config.yaml
n_layer: 10
d_model: 256
n_experts: 256
experts_per_token: 6
d_expert: 64
d_shared_expert: 0
activation: "geglu"
moe_layers: [2, 3, 4, 5, 6, 7, 8, 9]
router_score: "softmax"
normalize_top_k: true
routed_scale: 2.45
balance_loss: 0.00203
balance_bias: false
init_std_router: 0.0189
lr_router: 0.00218
vocab_size: 2048
norm: "rmsnorm"
norm_eps: 1e-05
tie_embeddings: true
optimizer: "ademamix"
lr: 0.000572
beta1: 0.9
batch_tokens: 131072
seq_len: 1024
train_tokens: 1094000000
steps: 8347
dataset: "wikipedia_en"
Below are experts of layer 4 (counted from 0) of a mixture-of-experts language model. Rows are named router (the router's row for the expert) and show model dimensions 0-255. Each number is 500 + 40 x the weight over its row's rms, rounded and kept within 0 to 999. Numbers have three digits each.
After each expert's rows: "gets" lists some tokens that make up at least twice as much of what it gets as of all text. This comes from a sample of Wikipedia text that the model never trained on. Tokens count by the router's weight.

# expert 244
router:518568536501526539442530497470520536486465501522525444474541486448565526431439487515398551448501437494507591503492546562585512507504503502564485483431449471525488468524527510513490491542555544431543495416452621487490489487471492582485565506422544515514545535478496470567487520470512470505513500446468440526459460503515499465518444514536532496557534502519515443478459543511452472548462508449488492496470543443480488471434567491487437404519520517451474479580466552432491542504425492597458492444467523503529487510507470472520468498545483516444477482461504516448493541503471481514535464530523536466534551518543497509519544508465476508543545472561487520443571492500539501591413525464533479452521534501499505553523533545437487559489435534591524528555541466476449481449403494
gets: "ven", "ed", "ri", " Roman", "am", "di"

# expert 27
router:471517500532521510567559544439489502545516585487498490475583561489485499460465527440506539528566467504522482539522538494460447549462529497475482540486517466523532495521515426493502489516513535521560483474470456513505491461544518545481466503525462551536557435517496493493524477476575503463519411483503525424533492530508465508517454621420530496466450494497512522490522416520516557526436525451585516470501483497447484465501521495550495480537480496553554542482551432460559506472409502616493454555503463536533487556529517585537544474421560549568499434479469437459509520501525492541467505498429509507536479451407542478416489528536495481469539505538470480520553444571515493448513554458495466524542561527566466546518455478551560549454536499578506479448577480429488480512501464
gets: "el", "ell", "ight", "il", " El", "mon"

# expert 173
router:523466505513524483517572532468490522530528494503536523519450523444491421512446500499457456469517562452510517444512437492530513495443566494507463529476498528521504477522526544466457522450408511501546511548451461512432560506476515530521488529498550494486516503512560487461525469493656498448429478460461550473486502487570449462499538456563492525438506498466467469516454465534492491467578490557441564534414482518438558461559542574433524563485494485538534606505442532524586521523568511468457496456505570500549538534554539398465509505460526564498431503466466505447438522552508489579516595478522469498500477564456524520463498508505482551482475509513519545484494528482612541539531528509488509490450487506515536495514535444540526511443490493543520538411485447449553485472498476
gets: "ation", "es", "ers", "ies", "ations", "ship"

# expert 93
router:579439454518582448527539446462488510499471568535426513451587537469520460494521485450511500481570481470484497547476533547513514505511476569579525472447511513505521612474436456454497548473542487507459475505556461557526473514520546417480508468469533547463531443496512473571495526466415494517563550471456452466560534431542483509481499562530463479483567461507496540493546512508507573434502482498558504448500511424456395532459517537433503516515467550517544535463461441470466502528522479518505514509565524479504481470424525555506545471502426493532457506546567524517462472503460474485442561466487469518455495488522509527516490511499536459468428555495459452495556548440522487452516487480557414478466531448464504547440506479426454547546529430563549574457519539530465507520516458
gets: " to", " can", " would", " To", " could", " will"

# expert 156
router:542433523470520529514534523562429557442569441496461527512510464484457537514458515463514523461493504435448498465538473548508489497551456450503511522484554497525484557421490513497512499540554471531486544531494567481577547560500445599549523506495499491506445477471508503535514507495474505481622507489542516451457544546544443529490520457554529417492508500486531405482540476526514533454492463468484438491594465477568520456495460428500442487427492478528508543543471518535460524524459515341507544478534457516517464499511512587472436451556495488431576505559487504489548562537537483488479455548464491502461472430521474458449442543429474493482503448549512440481534518529466483479484534598438453461509551504461482551504554497502444484493504519542491483519434504457462542470490540
gets: " E", " U", " Ho", " O", "E", " Ma"

# expert 83
router:466493563462512469536546562489430457540496482571534448491577536476432472469460500441496498494536486432480517496544496563574503532556586481490512491553462474532461510533489442509511538516451511537476479443518460517449557453595507450490522523480489441506473590469479466407491495452521459482548450516479508460448564576519524491430494519422467549488458470469528493533532449609504474623448527411434486462495503511488477546530453504468480541579515536525477483526485424499483468489430531591496546531484509483569505551451491557529493533525522567415509497482527488500525545499476540523490500582466464464481456559518478531450536501501489438520488497564460527524548485520470528487495541557534505486527580508414448519478482455513542485544530508505554536471516488541560532510539520
gets: "on", " 1", " ", " con", " D", " 14"

# expert 249
router:456496461488561488522440587476514476462477433561508502516472511506467494430532530434510548494476487514578496532444526476528546493483560479550476535506477464512502480527533460544546602549505464420481520480509421555533504475562490520489598468438408474462545501465428504422491480463552516459577446531509461540553467416490527505492481481554464547469453536500528519536515543538464511501544453437532461427444473465500489520474468457442451452489513498515507499492527622497584546473490515514511479513514511528420479524533485548572561513448513467459412547513467483483501538488471521478443467536426518609528505427491509515474504543470483499544523503526484520519476476449578491552527545502535454429453480536508517513490505445498537546568459465470540530472529477485433454459562461
gets: " 2", "nd", " 3", "x", "2", "rd"

# expert 107
router:434568495475508471452574421470544469499539552533485493533526465512521518528528490505449503473502549415530552435507499454405438519483472453490520443572506527498445554550536477556444493467500541559479488473544459463479578501421547477475501511495504460538575508494453487493495497458506409455556561481591519387520542470519497462463534515466521557525497478494534522474459474543465472501516498401496547482514530472487502473596530507464500553477467546470498544444506536481482538445567499478487529542413492552495471506464535453524557464495421484451542488527491495494495521493515507507497496397515512499506514503473521495472471500545465519540477530494485467532468571544607544555487464529543486547519433506426479488481490545530461554481405455469476455483420544485567562571485558
gets: "a", "ia", "é", "i", "o", "á"

# expert 123
router:553492504463449508430561503459516438460516539468448519429587514512587503454476488553568507529463538455507513593503466521452496572503518480559477525483459519561515454509549513558516496564535542489518585480495518400507574430506457471550563537501581530486562496505579500480498459485556527510482421501512504524461539482559463464474524532473521449488453454472507478536515513470426569456538453565484513536538563514459497486480499533508568577452514469540514572488463436490514528531536471547442469548553495518531501485475466463503543525520453504521430535541515543511470485485532431575450537497486505521457531559537517435498518518509462518438503537593504505521523524466589480546455533502469524507434506490533552501574477479473459555461550457521537472523489445435554554457465470
gets: " World", " Championship", " League", " team", " European", " Division"

# expert 60
router:455564460459469475535491498489471491505490531538546425487529425510566440486459456487464583535567500501460541535496478514564464577507487578471558450470464497511545515531515463454506441521467556461496546493422477480484439515520531468536578517479582461464559559483454444520482480549494530505517500508538454487486504438517530484553485554473527564453489439479539564514479433560454451558530511517508446525621574500514533538487519523450488512540490518569521541497494510448499455541414471640516466482498485513526498485483481447538541472521514476584488489442477533531522451507434455452489503559547440553496505496474543487526550522525527496540453525461460493488496466518583499523580504444532493588457530518545527559474493516548486516475448500477508441491553518442472508478601507
gets: "am", " not", " |", "N", " was", " also"

# expert 76
router:536452521475434469497540452480518473519518458474526554530498575508506473510417496480451525532500513463538465524497523581519547532455536521470424539442559557534510496528511556458458539521539536523537537537543421453496511499544517504534478499504534524518485593484553511491482521500501503539497464470453512578556550551544515506393501527588462436427510505556467487541449495494461494446496445521487589582513523479440491468443522498464441502456530511531544540481500528500519534505630547531444453568542529572554569514542551439460502520489448526516443529511529501500466495506553475489492526465535539437518586517523506530527501530452586433473493514410457522448499498439587601465473473471509512493487534496525553496542522488542459512548552463524488485437478473439497533507533455
gets: " that", " season", " which", " film", " album", " company"

# expert 223
router:464508518469500525533491471531514582470476481524464481530504464498510514469477549428542471474544468533534506530464456545491483547518558448528412495434536516575528503490475490493495486527507485412510485506468552511566566505556479565489590491450460518559526446496513467471544495500451591482513515557535440454458578463446452501563452483588426521466502512442487471459523448504492485407543473448473438563543504500529546464479541501521440457625448560493510527437474406466484483517439469561507508552494506505443457490487525510492494525469445482414567538517498535502566505493505457485588515560538537522530451501442510473491521514513438538460560502521544563485525455482569514453458470567571451456525534518507527451484499476481513432527527511535569490544489427527487505507497539
gets: " M", " He", " H", " R", " E", "M"

# expert 44
router:560478531526533567520526465507438503457515493510513492529487473474431574436434481507479521477500486419426510470558466504461530443505487489572535498473478514540495484440521534466529491461535465547504457540520660450528528521484478532492445524525464519494456455474495417509534521438469431471589508501504525494523586559530490463517499504538501467457527517500551479477549476535429521396508529478432463511511488519536434441537447446511476497493477493534465494499500467465473537512461492305541474529494496477518475489507528514522457521510523450422529482570525477480518498427491516500405503456482472533474475418540468482491572570498454528409487471487498469483514505528388461429462464572497543509504484486496451510522490516486488467472530478477489503445443499555462510523464500
gets: " O", " Al", " Ro", " Ca", " Ho", " Jo"

# expert 171
router:467513522528514497520501496457480559488553534507446527527472523520557524443485456548510489527525477492490474529488564532531513514527485431498501475521449509512465553514467494512514442489512544532478507483506406520507477497443527544504526509477546578537583440379518494464488500441584504485491433518566529455502520481523463475440442559516501503494448570537554546536442462587494546533467497425540504496523493506477498456530533489540471499522454581521525486538547434524504509484465491618468458532450523474514469520501499482454519505441540549614560448495440449468493470474496533576440552596513484533489434400445495481515543535473457485521460522561440550521482508564506551463531493419496475500480492454611515548492540453511531532433566486509479452431529532507522483518571493
gets: "el", "ki", "ka", "ko", ")", "chi"

# expert 139
router:483510593454532500545537517529533538511540502504447487519489544444483451493545436461508442540491477506485429530479477553582533459455564500451547482549447555469498569502451519432532483568504523495482502463485457522471488494538472609537565517551542417471463574505430427571468479510592539504421479542529442518461431468500448497487519485537490489520490552460499438501489504523519535532466506447552477532570526471514534499455502554510560451486500492546536513445511467502515470483529528367466460525527549447545485496503473562498418535494435493534478507510484575516526524506529511504552460464492435563462488470584538497506484498445584543476514513477481474490552480523449476451494516377511450488517522550519513496450539471470547546537541513477524524521553485510532562414530492
gets: "ick", "g", "ack", "b", "itch", "ill"

# expert 183
router:485469422512483483492416444483505525521452498510515479441544427498519521517489533500490468471482488594517519534458550526470432517515528470538493484428555503478480490483491420527459451513462518470511449506552625483511466484490502390514475483532447460469470447509517503564530506457474467498415523514511482545549499579436511524507542535511462451481493453515554566545489452534465524499463520510481552509452524444478433528447434481460511482509471529528475490485539583470553476466513505540532483412476540483499584505560586514436509548507455486545537476512523471492432517478475531492416546351505511466502453479578541472522430521517563466529477468452471432472522513492461496428479483453513441508486499518421462494491476536461516506428516450500420560419523457534488467480509471
gets: " by", " from", " to", " of", " for", " with"

# expert 240
router:462469538532557471522487510486454546478545491433459489526551434519481546458498490504534535474498481504462482502479503547490477472492456469536607489426505492524554550482472536528500516558539560466510515503495537504520531544457464515543469513533424534493526467528447489554516497461472531433437557514475427460437494483482383457572538485525452478485562530450504522482579492485435473427541500436483538508476566438520447471475510439498509396459512532509513512495465446482500471472477561267509466471520487515523493461508458480502441512459461460457479453510526502466476548485489475468500475490493569548519530408518479488482567542512507533478530502516536562474497555456492456420442536488475465437509493469455481533514484464500444408529433478464463499502499484539532514482493484
gets: " Me", " me", " B", " W", " Mi", " Be"

# expert 129
router:551435456532441568506520523509552469454483500467542498480515522552497464476572511529499464514436508503531434439550493520516511485536440449469453537418548487483545502488536559534501550486496508569509536473508476499487519508506464490515493498462449523505584452531543490509524508509461597536482462448564433450468511585410428494453488526499495454536514445502530428437504457526530550500551516435491514450506499501544437462500504514486476442436538486505467480526534550518459465446471555369496460534501528462552408570516467468586481512479451476470555491465497469485511508495478574478424434557489549478502546436556470484500497547452487459525533476584515549496518485510434490508523447526518494544462564504517466487498478454449542508410458512546540533471551486562510515483396437
gets: "en", "we", " se", " Si", " Da", "na"

# expert 203
router:480479558489557527455525488479419435458462521558452486485539446557457506502430544539444520534550550488552478467485510502416554468515550439458452484468487496452518471500429441513461513487573477497442496522435536433480473516566473467497512495476523488470527489512527469449471483436614556466420456475530499472528488521511550526501507533539505522515495449467480508557551433575450449559510492491481455547517534489458545382506522521547518530573521516499495457511459559547473469504406452543477470553492494494560516567521475465614554511514463450434543490437516485507435466546464549527487532530518503500472559610426488496474435546523458493512479461481485476496503448496511446581496472480462515471505441515475535478508436532495524474548525490494478516506554482581497481531562547
gets: "ist", " Art", " artist", "er", " Democratic", " pa"

# expert 48
router:512480551506540486461509513528532432509556496389494462480434541476524494479548466508514486488493542537555579517529494488569466487495471501528433510556541503542443482461538542494491513491556477501457495524516653543550515501543516577483478521506441532547617499500444458480507520468522416506555564537493416500461513533547514494427428452481504553497514577487479460508585441496510458562436506536466465478503529478452528590504547510446451504457565515449475485502475457486602509451533535538493520530555497482487507483541458530546507491530502495602480509435530449528496528446483514477470491530468556555545471418463529494488526521486433493506507517440469540450464474453526491549563447497510522514445459552509443441523481549494424524491472466467551519546504515489561493477479443
gets: " 2", " 1", " 3", " 4", " 5", " 6"

# expert 136
router:482509496468567482457549467507519477464534556570479500419552475529483495527502467539461485470499539403523517488559477512461537484504488509479553492453484530573412462559536473505467498548512459520436530450510465452455522568525482499537562538468484537497569458510559494474465506535505463502517539501551533479567486497532562458497533508505555489525506491549578570523475475558441413526451487436425556518526528516464518513516511617466524557430527541443477504497442535463551501453495486609475524526478445435522406521481544490568557549535467466471445530528475464503505556549440510529509516523552509492483488567505488552465410526520434561472529486521511481485478468505514434586463438512483571503503487473475502513546483489473465514432588497463489523515410517549562495474468549
gets: "ian", "ia", " National", " American", "an", " national"

# expert 147
router:521511496473536535587439538480549498517516459483474562479491539467464511570489447491483493520507508518466528453475556488521421488450434544506481565539513533452545537494482568504531410493494508502504442471503574400494572546473437499528509511539461440446411410534491561459494520492537483438470456517401462580463517557495563487478507502571489456504537449474438512512515513471499475390456539426482524491488548525479496471559495513464516489446482550442600496502480526519509478520474491391544516548427551448519524498524486523469439494507494510529435461477410457548503540458486562419523468415471516497471490485510509481483546459497581506446550464528575523519524487509486463504483518534504480491526503452596474473491504449470516480561487575456520516471497484549450478511517492
gets: " ", "-", " f", " h", " b", " d"